config.yaml
d_expert: 32
d_shared_expert: 64
activation: "swiglu"
parallel_block: false
init: "normal"
init_std_down: 0.0238
lr: 0.000749
Below are experts of layer 5 (counted from 0) of a mixture-of-experts language model. Rows are named router (the router's row for the expert), gate (a neuron's input weights, with its number), up (a neuron's input weights, with its number), down (a neuron's output weights, with its number) and show model dimensions 128-191. Each number is 128 + 32 x the weight over its row's rms, rounded and kept within 0 to 255. Numbers have three digits each.
After each expert's rows: a language model's description of what the expert responds to. This comes from a sample of Wikipedia text that the model never trained on.

# expert 4
router:116141074151164120110114144124107152130126085123112208146154154083140095101088115074148092109092120172056112070119164139129121133108144136097102109129136137146112137156139153097114132101082143
gate1:130105087116133094103182117186090159114125098110172163109168182183255133139162079057067113086108123103139167176134145161127152069116109125103139200153124170158132146132164151168147138164097121
up1:162143164147125107125066123115157102163085169146117114135150072082016099146153168160167140128159133124118120097138135112116115138113147172209087053057136121096116207148159148129101103098183133
down1:109157128152134136158126107127138044181223127110111140146136090090110164110149175134165150145012162085128124160106152138119096049165144151219125149143100026105130093157089115112088098098132134
gate2:109099127092113070133162131149141176123123167078065129106120156203156070115193154147135109149108145151144137097118112139068104092206199127110134162146130155162112166131122068120137130148104117
up2:074228095140124167089095138083113130167087075098046144096137160162140119170152149143146109111106120151121148128109125083122124109116108118169139121149137151120123132132153107073097121142137122
down2:136102122142095116139155162130125170109137111099166151151127131110170138183094102118081128133084172087134106111105122126141115130200076118123140178124146158132096143070127135199167125120138137
What it handles: First pieces of longer words split into tokens, often after the or a, such as comm(odities), rem, inf(inite), rec(koning), ancest(ors).

# expert 27
router:103103178081142140123154163126079146150131149167103114101114107124065168095137149110153140132058180170122082127117195105182130103174183158188112141151124133072093108172131096108236147150121164
gate1:133139107099145087147196056174125137072133106112118083129139137145156148111090081066121129145116123148099158118138123113138127143133086093136075147159068140206139187125077147148164159139186091
up1:092073125124125115145216101163067119099134112073142084126156118159140114102089071080129123180158106168153146105127120098099140137134045098137141154131071135196167153205147173128167164135174133
down1:160087120147164127043174083123087099139147114093153105174136155156155128102111090149100130097079170180116114117158066086124149128152100144118132109092105107134078193131158194128158172092144084
gate2:131147082133150104096139171119158194168067143112147118096058136124119102107156113134135094160161101081128091128156131022181105142145116127149064164142146148168086174161084120126168108166189097
up2:162143082106154108143149158111124179191047139089148141077092150143087143081181151100135113103159174072096067122145133056155145129101167092168073176166167187177090140147105122099164133172178126
down2:167135161131150199115103150083101153123095091156124093118068125091119123106134065161132104146113140137143142103148150088128114169162104149148085141114097178164096112095131137186186190127080078
What it handles: Number pieces and decimal parts in coordinates, measurements, times and tables, like the 45 in 17°45′, .80, 1.8 m.

# expert 28
router:083188167122096170143072130117189131070093086134056149087106110172140137134096190200162168133146151145118146108070106108111136113112087115135029064089158091146122157064107151125139111113147139
gate2:164130116079142152123111161132131098117144108160123200109090143114139105079134126094166135100140113096142136103111114101104129076100119119093034124109136132174114159196070145161160125117118149
up2:149101165101167121173108089102159115159111120163066188161127117107184158114140025075179144161160107149097179127131116076144110142121146128094069085136155117145127118160098095082113124163117167
down2:115107159185117084115124135118104208068153126112117091136140180164173063118102137142137131113162095153075111089102124098145086124093152132170096138150208079107157123087116192115084144134187097
gate3:050107133165108144123162107087081110095165094143171191187090137087156112103160113109147094114108148107101121084142155155102146129149110189161192138170101128172131190146143163128114167117141126
up3:146138164112098110123115142189142170118085140155060133057135102209149135098062126093111133165155137139167143094103100100140142108105119144087127107052199112141141082106166118108135140149148112
down3:090112164159150130143177147143157089141191143162096159168132119136039127194078148090126132058119102089056090108097101103144108140073076143079103108129055140134138136189102163133200052127110154
What it handles: Prepositions like as, to, of, in after served, born, known in biographies, plus decimal tenths in climate tables such as 22.7.

# expert 7
router:088144147139170076175191091072089137106135132081151202080140149190112164175101135102117111196145110135135137136163109096183184100116116106125081098135144148112125098102084139159238150125145122
gate1:128148149110171088173097134135117148155156119146110105074075089137170148080107221151108107139071141149245129155132132112058145135130159111156171106066158109138152118104091153194157156179135168
up1:120155158078189082160090136175132147140153158137109105063107119122156147118135166098136087126065138159204111185165148109092168127135133112122101123059132119144097128115103132154166149162127171
down1:165151119103062185111099154164111110155154113148099164192146076110140134133150125117141122153113072139109119098120071152096079108113097170126135089133074105139179090119186166100115101113122084
gate2:114134102164110168148166120108209148092132168135130077185114147149121121131107105139103118066119172137137149138092122152140089128132059151122151172120114123126133132119127120074179105105176096
up2:155153126108164200167124106136122092159087119118173134144097186141126156106078128085163142106094106154138159124157112108133149140117086153082177125115143103147110207126128118107140146107133101
down2:099092085110151129111146148146099138095101136089188137094119106124143135112128154202143118119101116154164125136118058090139120103128157061089105126118151069128144093178151089189162144151108102
What it handles: Ending pieces of a word split into sub-word tokens, in names and ordinary words alike: quarter-ly, embod-iment, hel-met, Trot-ter.

# expert 49
router:110172130127140091050117126144111162053142103140176094118142133168170134174169165112136150129129155063107155117117144152082138086126081124109094160119138123185133171166088134115129130086112186
gate0:159134098103196083119122136091106126122154078204115147204105094123099149171148077157111123086077155147097165132163151125125074156117057102140126083157134082118117157097103124144127179138159149
up0:126123100141196119126106143077098106122114047163181138171166103145081129133103151148127142130089129139133152137148152136101092092099031083133102064137161053115139170108128124117103161112151108
down0:128130118158174116128109166070132086062085131095123118108101137052100142104076163109128149158107134101151128124110156092057088114129120095104184123065141114120126134175108130071121127092171053
gate1:143156128150054070127174140150080104118135105138144093166155118088117115081147131106163080166180153108135057107060123151098150105120077106134132112149088141153103105184069169134130157142108119
up1:162149120145039103134130116151036088129138083117164094078123142165124108054149140129211064165159117057151057105079091160123192102068116082137158128163112130149119148160066161095106109137133142
down1:136109168120153125129127092107080089125114096143104121083153166164125137131152118173178111176146123132129138118159138107058107140111123109164133123118163088171100192162124172105059080125133143
What it handles: Pipe separators in discography chronologies, election results and taxonomy tables, plus prepositions like of, by and on in prose.

# expert 44
router:121062133177115075141167159132098065151148117131112151184105154087210117127144165132117158170154100125098114187136123157147084146137156118111147142157108140140145096142187129153086039166183119
gate0:149103157101158106097126163136143126180108110140089093145122028167138140073126079126121122126116170215198170139187177112139124112117117171138128167091112118152088128216101152131124194120095149
up0:124089119118111081107158118120144130110115130116176092133127131200178172107151126113104062062143109175184133163123160132123089155141144142123125159117128194111047083148112111145115162086126175
down0:101100107172075116122178140091159160076136102089099121160108118097130100115117157125177088102201117113120110158108127163102105140187097129154154125122116095101156117137161100131018122087150112
gate1:151106098110127060132143112117081110110131120110135138089123132098118156124081131170116119171103147123123099143132113110114102081146073093103051125153155126130115059119134114144125110169132130
up1:130140163135102123149178178140082177092107209155074117166132157168100093172170140116098127128155079089156152102136102143137098123165131131210132099108143096166109110215117083170119097126161168
down1:141097147130152196129068158127158093121149152093167153122144085115111117074147114160087158077093153091127153160146143127068152138152144197128118116110103188155120108099159129109138190102130075
What it handles: Main verbs after to, was or a subject, such as found, began, called, said, saw, showing, wrote.

# expert 25
router:115113098136200119046169148148110111150107108170168091107142136138101121110085108124155112133075133172160087081116146130090127134118107155197062181166102134130050177112158163157199147102069117
gate0:077170111156147216133154108063165133197177113102147139110176133115128164114118131159111144077131120152136132132140115124111124133150148167082092117123152122105172202160156117180106161105171111
up0:100149143113152166134097201127181098142121105091113156144108146150140093153123137126138104126172202113165116150161128125127127145156171120119081149079155140167149131130088123107112126138131134
down0:103090105111206154139052189071137165153096056095165085119129089169136104100157157158079109076130136190079114159133156165159135166191128189180085128089170137151123086139172131107127171126105074
gate1:143123176115193073163195195113119121185128129137151174121120119117133103115114180112178180185197161145126105150065102159093060150084185181099139137119100076124140116135142068142107107095204133
up1:087127130209139133095055115097167060164143167102126149138204092107154111147140159177100149124146100090126161131112123096104107105165095124102154092135180155075106128054135138103105116114149100
down1:149099176152099141160090174166121203055165140136061096104118133143135176117162102133105106095127109126183157150207144082130191148176128077095161141076101146130178101126089094118111118080189123
What it handles: Tokens in footballer stat tables, scores, heights and coordinates, plus Portuguese and Spanish name particles: dos Santos, 6 ft 10+1⁄4, 0;, Maccabi, °.

# expert 59
router:139183080027132166088151092108140148102131125070163138107156121130156127141102124123161134167110126130125120112144131185083166105100103131113170144152176171089112151155131145142117115133177109
gate2:153108095150143124162139098125058102180098077213109158110161139195099089116047079115077090120140144119134105107101141067122108158125118126121099156103102146116084100141199097153113106129127071
up2:119123136160187102152128132128107083139200147135138163107142133123125134114105140093182097124167140116177142134124115074152035163097131122154114121102071115137138172141120132091204124138145174
down2:131058160145158142118135087185144068157060179166169112125129143173109159132141141182175145079117110094140142083113195166173161145135186060123136116124125075118155117106140084106141189102035131
gate3:169133145113156083032145171106156135111107133122133102130163116070105145161085136104195082136145123147147092110099092137128131142116099075135118105171135111131158146198145117127112137074146205
up3:147138145118166083089052156108086120098099148124135094114120119125102127157140181157158082108180114128176129123090164119102132058118065082124111058131141179114116096192138153126068107118138225
down3:145101110115093136117136093098108092136139117100138065134109106115136148103103124135093054156136111109086163065141151166176112117099125150100088128148093141084183043176177136118148171165131116
What it handles: Word-internal or final pieces like -ion, -er, -ers, -ing inside longer words (Union, Region, engineer), including non-Latin script fragments.

# expert 38
router:099165107136142118168175124125155135148149133084144125117139134147131112123154157137128166117136124126124171083120180131110185147098152085216122103097136122099139118107144114108196138172125145
gate0:067098103207130102107118210131120148158155131112158056142116171102124106124157111104153092169114128157132156136130136141112158112091136104171169197115136110091104154093181143147080190092125134
up0:120132091176134166131119155106169135133107181096112079135075151104114103162162184145139121148108078140117127109089121135096189114109171140166134169080165172108112198076150126106099154107135142
down0:111099151072176100196152048144211118099113170127126142142162129091116196145135118065077086069152141154111136129111128104146138111140154142032085122165114166117138104160085131133220121142103166
gate1:141190168065129195124086105117133104106073127125132166084167155136091092140101152130091025168119157094179109155144107134096168124182131099120063156103201202102127097179175110155141104141069062
up1:143112100169125141113158119149179128081170159132083093181095153129115109142120097146128214068144130128111156107123175193114140108111103130146135087156104125135150114082125141113117161130118183
down1:175059104146103148115114196177099128130151159164057140127088124255110176148092112123112103082205134112109152200126129131096126094114119095125056173121122137219074095147152145072172123113100204
What it handles: Digit pieces, year ranges and table pipes in stats tables, discographies, census incomes and schedules, such as 12, –202, 2022.

# expert 52
router:129082124167144129127142110116185110155150126088173091102123144119156120167130090105145150155094168124099153090153105093138136083168124164087096123109116144081121157124143087110114113135112144
gate0:176133137175079072114035130174124145157085093086142144127107094142118100129121096074133128091138186096131101160170112117156144108170159192113120066089111180100129117155169120138068162128132124
up0:157138158171088115107035125146131145175108129084160148126093109142088063116113118060143098107174187084160112153173100129142144096171150183140128083102128185113130132147135098124070124123148140
down0:134133078076147133100109125113068127090118132126159142151160080122107119018126102126127047148139184146074079153070070223131082153096178123122137135148105133134138127154169116125137119152116143
gate1:117092160165101183161200142112127122146119109142124095158180106108101122109169096084152115136133180178176140171099140110122129117129116152112118092093113129151105183204161126097161082031099105
up1:164138124145118174134109144165104149141132071130172146082100192100151172115157087106108078128099127119065164063179060128129174152122165139107116141154073166139117160111134102165168167129110140
down1:124060186147147116133143146085116165109121133150108205165160158096148126143120069102139055108130147169143170106132125114049096103113096158097154110095154172128101201159087101165153102102160125
What it handles: Endings of romanized Chinese and Korean names like Ye-ung and Se-ung, plus word suffixes (-arian, -ite) and connectives of and and.

# expert 36
router:104156118035170108123100117108159166119080157132145124122098144148117094090134130157094095084167092102111085125075143150118142185100174117129086081089130091111119142140125041179134104143154132
gate1:114124134093109134139114110101055136119113123143137111080117119178136138118178186148094091131131123134161041175105173145129178095108179129163145116122137137202125109186144105123150108129075139
up1:085126126125119114106091105108039144123073088143121100077102118157107159121187175120139097130131131115117104118102152144156167106138192143167140112138135158180111139166181090142143103116113105
down1:119182142116129089085118139103083145109128066083070110080141158093104078147155126161135120142134173115185149133084135103131162100078145100136148143125178155118118143094197154100047106077092094
gate2:126130167033055147134086094148101153115131168115069175092151135152134126165112165138100131146130137130142128149145117093133134054125102136079055109074202131144090125163108122117098059114091127
up2:127083171136088127222076105155114141186112149139180129065178105131132143116103161153057104192127094144227092165138116122202083097131112127118122173113139112134053141169186101135122106126109129
down2:144115142094146076085144160103101139166155167173116125194148148136089084174129157156129129105092100144104057109123135114145099108145113134137129130093103134139163118098119146100074121082121137
What it handles: Pipe separators in Wikipedia tables, mostly right after a row number in lists of historic sites, players or records.

# expert 18
router:097151138083121085156081158140133140131151087112114196111140075143158099106119184157122165174131104072116132129096161133063123080084083131157117101090126105104097166154144105093093061147206160
gate2:084146090143132084146157078111132133103111134105144177118152076122159156163093127068129129186181194137173135195125172142080126120106145139079111173088147136085150047158122066119144116190154118
up2:117114123129184117127115117085107116147112149126098114127145146136107106163158149169162140070094111094060108194125098158102101169243085149162129071145068084149145111094114117134131139156085091
down2:128133123207123090076108112128095173127098143050126133082087107074177137146094134103076138145134110149122117146094183174134139062161074110154129108122144118150166161139140111168122110123096096
gate3:166168131091120141075124080142130169087112068157199150152121123139161150159056125156140123102124110169123118113138146148105151130118147120157159139075127133172151152105148127090138117078118144
up3:111141126163094114164130085108129133125110200117072056122119086141134110114093192201157114134163144091147145158163105096096092126124115127096114135100118134106130149164092168132107126127108089
down3:090150139161121102071126156176103225114103153168121150122121109078142094187128119099122100153145133068132066136148161213172152121116099130145066124141089135104070143139132194159178127105122129
What it handles: Of, and, for, at inside names of universities, museums and institutes, plus arts and culture words like collection, cultural, Solo.

# expert 20
router:141166108078118145144111114158199093156126152133150131093128175114135110166121144106182123133102092148161140069123084106134153165130095072102118117196129127123144152124082154115124168142094187
gate0:128150158189103131173157077101110101115088150139139147113122151132179165106111117106174095073120127111194128191152147133129134182133146191086200128151119082137158115079124113119111198137139163
up0:098117066079155133105133180120129158104128106131123116139155094126074085142131145147085159142129113125067096108084105144109132080108108060175058102107149151137077143158108121114158062135102056
down0:167123105163090119119146080140112114126097103127179129131151138154120168119082134121178123105098112124148099124139146091158096167134138096188105174080118151164136133042136116109255162086168152
gate1:093126123090153185072103150138142092162149146128128166147155123108156120187168144123113177114057092132128180125138179099062152108072121134121150095133102143138055151117113115148144155115123178
up1:168084136092207125091136094117093112046139133122142099146135128101118185091133114161121126106101136097169159137154181139102114221125120122121131117100094108135135139087115103127158132134158100
down1:095132123067095157137174117095142152086132132084110157119151152129110101135108174105139116139063151099123133105136103158080113082084071085144142146107205095115163140151120141111109096150188155
What it handles: Plural word-final pieces carrying a comma in lists and census ethnic breakdowns, such as Romanian-s, Catholic-s, es, plus table line breaks.

# expert 0
router:112096180146167095105135200163064148113131127120117179162107137092137147108147115126103119196100125124169123116130138123108073048074136204097116087107137114179075110182130081083102073121148144
gate0:094044106125118129140123087091136138091079097152125182133103186120108113129175172137158087113110112084128111166201147200117144111101146157125093150113136113132129123150185141129158122147100144
up0:136174137085172110103095066113121099161194161119102119123157021170085106162092082117120151046137106173134111183149065143121129184151116103105163109122120104061103197096131151086187142088166169
down0:126156119078189131130161121124085087144080130105147125136101192137070177152170149208113143090145169156079115099187139110120163111082110186217048186155110101120158139167141146126128164159087164
gate1:098124107213177128116186078090113143154129086145125091130154179156105132037096119094089088140104122093160092100223145190127064136134108106091123134203121148169149123078156132139154141087083145
up1:065170089135085137134157119094142141125093120146149117110159086093181136135127101101144070112150166136123096104075134112074145150176167142093183121101194104174111123118160087145111132107108108
down1:138152098109130179152076143183093137155146156089093082064105164137053071104107082073076178076064082093149092113120203134153108078118094118073110117116085125049139119073113124120161121112125149
What it handles: First pieces of content words, often after articles in music and review prose, such as compos(er), popular, critical, applic(able).

# expert 3
router:116082131080105126126165167163092167111134195141076117133164148114119127135089104121116164126092179120167103193133126167154108120186105112135126083114109148136085075146147069096218107187150141
gate0:102138138167147196108125139178049135113098120086092156119116076140096119115122109128088137167112126108133153125167180114138121181163082118143114154099170154155131060137141088178148160108095121
up0:134130162081129061150073139104201112171138133164151159126137147118175151134131144128206168086117105116108141114071081122089128123117169180178131125161125120088109209113078148128123079115151156
down0:166119135077072151152163122106152113075115113134146124080103151079102133094139076163098126105119109080112077110143127120115125142118138122166179079148133185088086101100186112120139106139135076
gate1:164152136145083118156102154142080152051092115086126088073149110137120164143158131113107123187156143097118098142121083153091128076151122163147095105098084087123129106184104162088189101146130120
up1:121078108149176110146116104191174151119159150145135097165133131112184146158146130151137113105149081062077161136087157120126157169135119159156132171155104083151114143118103131198123056122176154
down1:087122146099088153121107111148157099116200164140108082128123144145123181148098189161151150129084121105168143070131161123124101122115190176171139157112158112114143083134163106140136082125077154
What it handles: Tokens opening a parenthesis, table cell or clause, like (aged, (199, which, where, _{ and ^{, and capitals in table codes.

# expert 47
router:171095153170063133127128126109131140166142152069056139059116089176146103090160191083081113134135087112130123216151096137109123165193108148077134138117163127101113100149134141132093171194149124
gate3:151128187146099148130107138099141114162105158131116182094072106134085119126082134109105050119115122096160138138130097138142116108123207159087158125109128166181138161101114108140098144153129098
up3:166094144103124164130095233160197074129129146153133175082129102210078134162139117150129114110152150102100139128117129152181149130095201103073136085114078146160129135093079137120139094144142111
down3:099135090179176100142124155125178142161106137154105124152137073115133101096133120110133114154104152133078121086142037149126085098110106086160115100132124125152131114086110070147182170114084148
gate4:072151118090096095119228182190077157090118124109126103094124157114106197138093135116132105118146154099160084117110119166163145183121167092092122163121194149146157160166125089123127103065150162
up4:165166090126112102125165175114109127152134102091096088137143143098102181132174124104170125130165175126124122087154111165175171187142146137115098185136106148129174160107106094095126169128115158
down4:125119160154165132188097160138082127107147129142086131147072158121067149131126112158086116110147060107170065154149115194182122104155141098103177089133166101137118083174135145136109120118159140
What it handles: Determiners and the adjectives after them before political or institutional nouns, like Legislative Assembly, British, Royal, overall control.

# expert 6
router:083090123088150121144193166145154100157120133167159142132182118149108107128116149113149177171128174105104123128108144147165130071076117140171078117051122182147102103078140098114164110139164152
gate1:130110107115104161116153140147072114154150075112148117176123159094098129103125146102134089075100115109108119122085167180205168161090148124126179122100099131125061108137163092154183141173078099
up1:181184145145127119119115191124112107064106140115164143133120086139133115071136134088130116147151201138194188087100166159091156139084158122090105088112119164120166114073147092065162131100124122
down1:141134167140138124113181226142137144074094152184085170124086199112137055095104071175073143106130106144133149156119148119153166093134169070164058050108139112126149159106112116140100093156109113
gate2:138092141179132163079095172144122139134146096104143159154118125107139148132140190143077114100094160158112099098159138103154131096075124142148163137086088179133129133116112096122132149077155141
up2:152108114135110047151163110145095156083113184122171104145133128145162133126100065138139160177136126161073137108086125149116153111100124177152148128117193173161142136162117186110137152123113166
down2:133110057106119147104084128075122122118162113139046128100112071171137156125105159130111145073115098115176075107095121117121152108125076121178136155164111084117151107112124152167121146099131175
What it handles: Subordinators and prepositions like by, when, if, with, plus table pipes and blank cells in chart, gene and asteroid tables.

# expert 12
router:147194142170158117089168131123207146148187181062155174146168079128168150141099153099129156175102088134134168071131132116153125107088145108101169117171106100143088086071126146129171195131117084
gate0:143145072111115133100132159105134196135117139084149134161147116130159113102077149097171128124079110089167116145132143112100204054152145103155118166120169118098079094123154091141121135100124154
up0:085158157127185090139112122110126037036169132220145099125158130131112136115150102174133119106147100155101121115095110142134079120101160132109152062120130140130137214128155143095100125152167142
down0:191079161121090106140112186159132178150167117100180105113048105131084094122114130171129140086080127175190103118133167105104144175118066099174100149161097159157127120139122112128170119085167091
gate1:148080132182088115091108116143128087106101156133137165188088080146133095090118160116096082136156096140165166105139168117167095102124131194161142088136151141100132126109130128142136133137109119
up1:113117108121145154127134103152155165155106129157120062088171153105091109146130062131161153136091175080103106188089112124109143148131113071168104156145141151105124100169090130163147131110136124
down1:180139160157182127155145173124138124104128164141106153109142148087124111134126108126116147179125119104104142114153118153103198108119138213211160128103113057103090112150085090141138123115153094
What it handles: Middle and end pieces of Scandinavian, German and Icelandic names, often after umlauts or ø, such as -berg, -feld, Öre-bro, Norrkö-p-ing.

# expert 26
router:073113134074127101081134157128060166130100110134143141132176125113136191155181130082109130148066230158125139105083136077134125080119095147102075083101147159124110129147127110134197104079125147
gate1:176110159070085144126126118128124106114097118105154146116125139091129121110135087056140092201111177098165140112075170111096122106119114032199135147094128146124102134189133145065134091125114193
up1:146121163092152139210125145160065131078066083166146119111133064096112175114099172161185079190079107139139122156066142171099101125124134134137076115095109172083127114140095128081117098100165112
down1:186171105131124174157108158159119163125079138088157215118172104129152171100133120159071116117121161114148180115128116162118149141153150043116120118134105095159157109205124119156173074094156153
gate2:169085111136128150060128101154099106108087099102165140157113101156159168081155139137150095126135187156150139075164068116135133114104122134092115151100118135122190144134097127068154131095132140
up2:165039091197139178053030144104158075144111126100137138150135088142201100115133160179072123091123201143108107112130108051049123123084167079127213125100178135111083140136096165082136118124152138
down2:122155169124162094104136111114180112139129135155072110120067201116133124141127113113156117103109181151123060147148164138146113154145115172214097160147167041069104072130149173116107141211170123
What it handles: Word-start and mid-word consonant fragments such as sp, gl, ab, cler, theat, plus FIPS and Basin in US place and river infoboxes.

# expert 43
router:137072111125147120153152119135151144096126132181152105139120125118082086125136128122199084109140135136100048113068160163111131184147088073148089110089098142136117134164135161072176132115128160
gate0:133138102046097184141134109146131127159100109108114078098134159163130120142096124161117080130108129169156099110125096109145059068095089130109118147121210183132058163122129113153135156094140115
up0:133176082130101173090112136129133162120153124149071104228190079180076089089120103225146145158177131090136123181114112121147121135113126126077143180129109127139112167152101156153107143130130054
down0:124100152194075127136171165128139098130185122124120141163138098126149164091142208149118130140112117104180078138123166176106119082136130110141103115125150137144147139126086091094098163108124118
gate1:111143145144138110062140195096126117124183109147155118165154113046153153131150100111105153191135066150114109100107078147074114096093139160160148196107036150081227155119137079122127145128176141
up1:096170148126067080141085119170153153136109163124054083105064130123099055179154125127162134171164070088138071082135111143089111137116116138110139070127142134133135144175137074106104074112147122
down1:163094146129130176119102107116141079058155114120147129059097129168136139176142156144135149163097165107118109075154093163126151129117147168164172133139118109068091111109168103172120118103123135
What it handles: Backslashes, braces and dollar signs in LaTeX formulas, such as \frac, $\tanh, \end{align}, plus line breaks in infobox lists and opening quotes.

# expert 1
router:158092060067103060162146118173104109082116158175150182155178121065096170155128115129126118092109127130122131130106068132135157118122172109107127127111124135161125148161091135097108097156133115
gate0:111120144101150127086134155150083159134095058119191150111130126157159065112079128116169127207098122097131123129155162128100189078179156153165129162100102101130148179139088121130121103134162045
up0:084099153095137110163108127105135182173128107110102134147036102090181142129100132159058120055132073128121190150090131141139122148123135099126176147128088092094146079090143144140126133156114144
down0:092134201145140160137120117152097137127093103134116128139070156143089085103143121110057090127136085114101140191110157162159172134083155166158100152123142112169079195158134132163121106141163115
gate1:107115066117128178108136110158116092121118116130151156138111153125154157169130097110115097175109140124076174161069169107094163148125075132162102116122144109118090102079143160084134154119118151
up1:098120112133105125111133073117151059102115088103145126068129101096157206180067134080144111161111123155108208120124116150093142154161100149109094090088102104118130101120171162148121154106130123
down1:102196064039139117117124172130113120144075094095092182189152151117143085169113052145087162135107154060149153073092100084112074102101100113164132129114152100135137104171161151150084128074129125
What it handles: First pieces of a word split into sub-word tokens, often after the or a, mostly in biology and medical text: st(amens), v(aginal), leav(es).

# expert 37
router:112152154114149091156096116156148133128081149160083060103127153147066082124131162132114133118145191107182125115135139131125107112153119083162179132077188137085011130180075101170108142116116112
gate3:130153152116103115150116128140169121153092151072096121148087113130117114147166079145193160089106095123149153158133112152106130111110176147163182137122125069115150066066148085186144140171194178
up3:155090123109192107111170112111110136137154068170179130138132154176107158117116152135110114163162162154095092080126141136117198179164151138096099117174151123180152189188103142102112088135139147
down3:090135149166108108157189157130076130143134107092165138121181126167124107109078139115149237122124141105116095134103130050125142114159115109109151115125140123189080145095153132136233139144083119
gate4:155118107140195127041130121116104121163133117136154100132173109113158142068123163102113148179112155062203176119110133150124108083166176177171170185154102125184154126150138184157145100076152094
up4:137170121140157114080097154129121135126108129141166137123107078102116141077141097127136101064032157116079154137124156062140099091099124118187172137126152085162140149129108114151187090115119060
down4:129157098118124143119131083149148132117126135131092128128118107135148120092107130207077146146122133068171138142170168131127147132174128135128168145148121087153115117093134149121000148167140077
What it handles: Article-title = markers, section headings like ==See also== and ==History==, list dashes, and The or the opening paragraphs or sentences.

# expert 30
router:115077113118071135129170108088151047123119149162135083086123196163109046125169142138158116119125122101155103152161106171104156142142147056167179104198103166131151096105154105178088098082164096
gate2:104158046117095143174195097144109070110088114129096132089095152130105155121154156138189106120185188170158104128133128116125149200145111128111141148134126111115156083113089067076158177149131094
up2:154138117154096129139137157139125108132150137153128172152130160132135159185163140107144133127120160150109105121083087156097104110094147113146144155074114067127145144101108126102153145120131168
down2:147095145099133161152108144110084142083078201115161061146103094202157079140164152185163111065107177124107181128147135140178177084109121141110089150114097153124143115124118202069026122135125169
gate3:075153096140083157208117098088101142226097146084129054147068115161101143142149155127206113143134185132143136103154116096110159148137092101116149140130158157134140102134179102146133112114147137
up3:136209126123124134154115145076112139193075089093139100126095106162124111124166121117175109117121143180075165108128100085115168162117104092157123137125122138138173123111146103151156132104163146
down3:119151142163153130123140099129111113184142130189064145151136162079142110151129164095123161091151167081082152169109103172181188170180123119188126148133105144196102066117165104173051074135131099
What it handles: Words after the or a that precede a noun: old, new, former, current, original, young, many, some, and the itself.

# expert 45
router:203166151135075132179140121129150110145134088150122149144143107093099194074087110151136137151159070139140115134078133123153092109115108181089116143148129159146143090159172110121110091175124140
gate0:141056187116105083195164186130117105099206169092180172151150102127112141105189170127094150113119132144112148110151097058163132108099125156115068153152120170087151144164166140115114114098180154
up0:088125105137171125059075131120121168172133102131127124161093095172177109153120120169155135125155167131076125145117153148100135135154151068165125122098128102126118161076102153103160177077103144
down0:091115117153136093093077103193088158059118143125169114102087141127125161101076100114171125122108127148064107071100136145113148134139114108110175173196090143233102121140159174140161147153167110
gate1:117131097152081064094154145146167148060127197117108096114188151170151137014082127135174074070187127156148092128131175161124105104099161088147131174107106167131155103072130130096070086138146149
up1:135104135170118174208125079139111127164100079119122159131093132106082100255146124122081159155150133075069128155145048088134142151147095191094139122156100130145095152157110107147125164132108151
down1:135166153114161094117125109091128116182142147139167134161099139052137141059069138147127111113121150128135116104097124116121129134110183144118114140157151113144112138122173150163183127169087105
What it handles: Verbs and function words after to or not, like how, able, own, take, plus gain in election tables and alone in census text.

# expert 57
router:107106137122093128107064165127131120162152123079121179141171151083131158202159088164122171151098112100082135093147134098185134129092115101103121138233174118162129163114116150166088122143186118
gate0:104073155111203081153038100070123136086121105115117149123095106096127157103151179127130177197130130107111243155153105151141150123144074182180114120122168106125090128169146135075132077133134150
up0:079051161101130078125048083099120099155138092128107149127123129098165127107122135125152120168099138114119140145108140104142109141108114105140156114171155155132134129093145101100112065205129111
down0:069170140146148112114186079112126085193160139127068122129091151165139030114105148123137139130129152104129128111078155066090098123170174091134125099121122092125165146178104115147077143139135168
gate1:153134057110156080141137174104097146147136111062110131066104113131169119132126079143089142114174151114099165127121086107130128108073085164103093088141177211124124094104180126171129111137105159
up1:114194037090080183072107101129132131130109101152204085155190095093111106092119144155140173135112165138146098165087166123112121169201158153092110157127140029124114129087129113104152082142089099
down1:113106141195153121121174168051153140145118117143179124094162072129094181149114148154134128130154064133155133153119085133099140116105153160184128184168066170131155180136118178098158111103096128
What it handles: Verbs of movement, departure and use in narratives, like traveled, returned, left, moved, used, took, back.

# expert 8
router:105087110165090128081081203108108172102151131146120124180141071166124155140167106127090111113140193161119181166131108109172092085128043134089120168114179124175130135161125133131129166106105150
gate0:098113094147166162039168171103111155129156105143108116177076151199117186122103095128153154126073114144121152172079064141166099135186068142212109141122118085160084146125110132160117125134107082
up0:120084087142140169048129175095097125123135111159105105169089125161120183132133110129136159114089146125109151163111094150147090106152097148172094150107124091178115119111072110116148127161104108
down0:108132127167160212119103147111147066129097121113148077124173175201155193152112060174143054103153127131173153121099104158143124191098131133128097119144169102102142156105154096176048100131134102
gate1:103139149147096118127115084171103157124123192127109214084100152171148145131120195114090096120191134106113175180167089105110158073068188139141184176092130136138152099112209170114146151114128170
up1:158128159104157105152143151089154136110185114138105034159157090114110088140129102163174178124082091136163063104070140151107085146180073084156069081207133094165114186137059082145153104143135103
down1:102185125182054165124108146076073100125138139116111118156155122102144122192061114092101134102103182170082146125099138110144122145112053136101114091154118126157162146172104099101150106166161106
What it handles: Country, continent and franchise names after the, of or in, such as France, India, Europe, Earth, Soviet, Trek, humans.